config.yaml
d_expert: 288
moe_layers: [1, 3, 5, 7, 9, 11, 13, 15]
routed_scale: 1.0
norm: "rmsnorm"
train_tokens: 584400000
Below are experts of layer 7 (counted from 0) of a mixture-of-experts language model. Rows are named router (the router's row for the expert) and show model dimensions 0-255. Each number is 128 + 24 x the weight over its row's rms, rounded and kept within 0 to 255. Numbers have three digits each.
After each expert's rows: "mostly gets" lists some tokens that are sent to it at least half of the time. This comes from a sample of Wikipedia text that the model never trained on.

# expert 2
router:121099077161155177124117143138135111167151128108131153101124097124145148096113095123156125161101159083140140074144140160102107147174142145119123129155152139131142129137117153087093133104128135159141127141174124175100142139118162153145142157113067117140128096138112141164094142114136106099088167153111155123142136135140110135153122147136121134101098115123094132110153166123113097140121078144144142115164126120109139134136098144172122139120124147121157106090113132122144147099107147130108168197111198096122101115133181099115146116134118095096098100144121146133096125128116148113125111112146145136111138093109119134135103153141121166140108133179131183110129120187125092124131134089130155140193119116163143159157106104129125123109130109135135085158102146170141160158105107
mostly gets: "==", "===", "===\n", " Ab", "===\n\n", "==\n\n"

# expert 4
router:095084112138134142097126159136126108134153147111144165091164091135110144103097114134141093130100154138128104122165131092113125086152108134161119133129147112104148130128122154122131151111143129139114098158112136152133125137122128121175150105091127107109104136152105136128104096129147129131111138130113152153159137090122147128130108156126133128139100088147102093130140176093105115107153118141103116137105087137103116115113100128145117133114107163154105112121097082119119136138115130136133141166153225144112133138072118128113177098138086081102126170138210155153139136107126127111105125115170124099121103071106102145141122132112106171158111065138127108141122119151088164126121132100159115163202142144074138122159143117103110115110119137111118080144147140120126147132113083
mostly gets: "%", "}", "ions", " film", ")", "ings"

# expert 1
router:115120103094149143104145132085130119133136133113114166088119108120110140115156127114139134119128133132126126123179122137113175056162104149151135170169123132129160083143124122109118125102142115165163097128106156119136128149135152118112103084159142118116147142143131156158100129153124147118085147155112163116161137087115133155146161154118119156134121089178130120140192177150090135141122170120110101116147085158140121116128136124130146154114115175104079123119119122106136117181116150169111125148120204170109127106084149131134138093116123132106131135150176155154152106141150122093151109124169129128123125111093116131163080095133125154130168141144116104157148128128093116102087127153138157144111110131147139118167171087086146131112114122164117130166108108173140130113087133
mostly gets: " known", " used", " him", "\",", " such", "',"

# expert 0
router:119100142094165147125128154131070085133147138088158151113159128150117151126141108108120109128102146124106129143174119122133184070113155152138088135169127159104120097131122115097114127110110117117151125153164150130132116113080169136127128148181106132144116139124092137129112123128128196113124176090132154158133126089142105166100131151149124152126109142143148116123152140149114103125124160145135112093150124146090155101165127162151119139103128175096124103114148129131125140162117145124158152158129205151105126137118139129120160085150189116098112095162129102127107167122134143096109110116152102114149093142104126112107114095123119120149115093149154138141121158170134130123135099091166169135164151097141158147151079112103150093127116160155147124147141095163149140141115174
mostly gets: " The", " ex", " de", " John", " Le", " York"

# expert 3
router:116126127079138106096153135098088096153140118128112128106144084124100167121108102106153122124121166142142142112122149142099121103119151135148114161156173112118112151142120122134141102136141099100135135136176145107124102132110138103144132112177140094112090096140123171154130136148169127086141181108140158174153150130167156166114106124121125121102119084158092098115119136117142088185104128155127135145122140133134126102105105146168131167098118144094105150116122111126126135136120146125117161119154191119109126108107137140139179135119130106125123055141134121143073171123109170106149120113154153119147122102124104101126111105138107172126147116123154128131120106120095105107113147095161176171174129150165151165153144102108131136120096106182089091130104108129163173159117136
mostly gets: " N", " w", " O", " St", " ch", " r"

# expert 5
router:128132109146161105139125102141098078148131134138118134172148121134099142105150113168149153136118114147108167120128113170114162140133148154121109120153116122098162099154131171107101131121133174113177087161114155159150103119083132099156135111150101133147111134141104170197122130146164130119119125124124140135101105136144143145137164126149087142122129091157106074112150211137124099127136135160105141095145108120105149125140087131167111120125127141097108106100125168102128151137153131136141142130151181088148116142102128108154172094149115132094108096157144121131148119164124125087120105111149134110147105119116112106119141105094090132139147121185130141144162141150117159141074167108154153146157139166114166147150132073125102106146109136124096089143123125191123147134113114
mostly gets: " early", " fl", ")\n\n", "°", "\n\n", "duction"

# expert 6
router:133132118154131151125085120123094086128166136140145170089130074152103138094141120123150089123082149116124094106134102146110156119124123145115099146130163133127118161133112161128126154099116123145142137137122148103118139098117178128164161112153107106127122124116116117112113111083126128134093116116135128113134138124145104149144134136147111179118100092184121094088123154141116150147134127128104125111126125106102132107143113182153155159105088136124109129111095149099103132136106158160097113138101195128129103104121125122158135141126126125127086096174162144106121121104111157085159132107105143127120116126097137128129093130112088111150128116131131144193162089144111138130082102093107139128156159190117121134164119064094123124118143105122100088160042122164132165150104092
mostly gets: " which", " two", "–", " '", " three", " "

# expert 7
router:131106138107152158132131144127090131143119130094123092110183107161119164099159092152148146099092156115117147078138116092111154097151153144146087169140142128136125097147129108115127110104120105148121186139133146120126089088134125137164100157165116138150122089155134109156148096138157110108111164109104152156127132146122105131160147165135126158126135086112134141095119084127127126137125155157121134099083102143113083094152094154137153120108156132123130136114117133139138162179100171123091153147117170054131125101118164070139137108131181093117139103145133174150140140151112142083155106108155168161124119125087134148154087133119111145143174104113150142170160145160107118147099129146150123126137132156119149158097117115115128103126103115132126115148149107078150131151127135
mostly gets: " to", " with", " from", " in", " on", " of"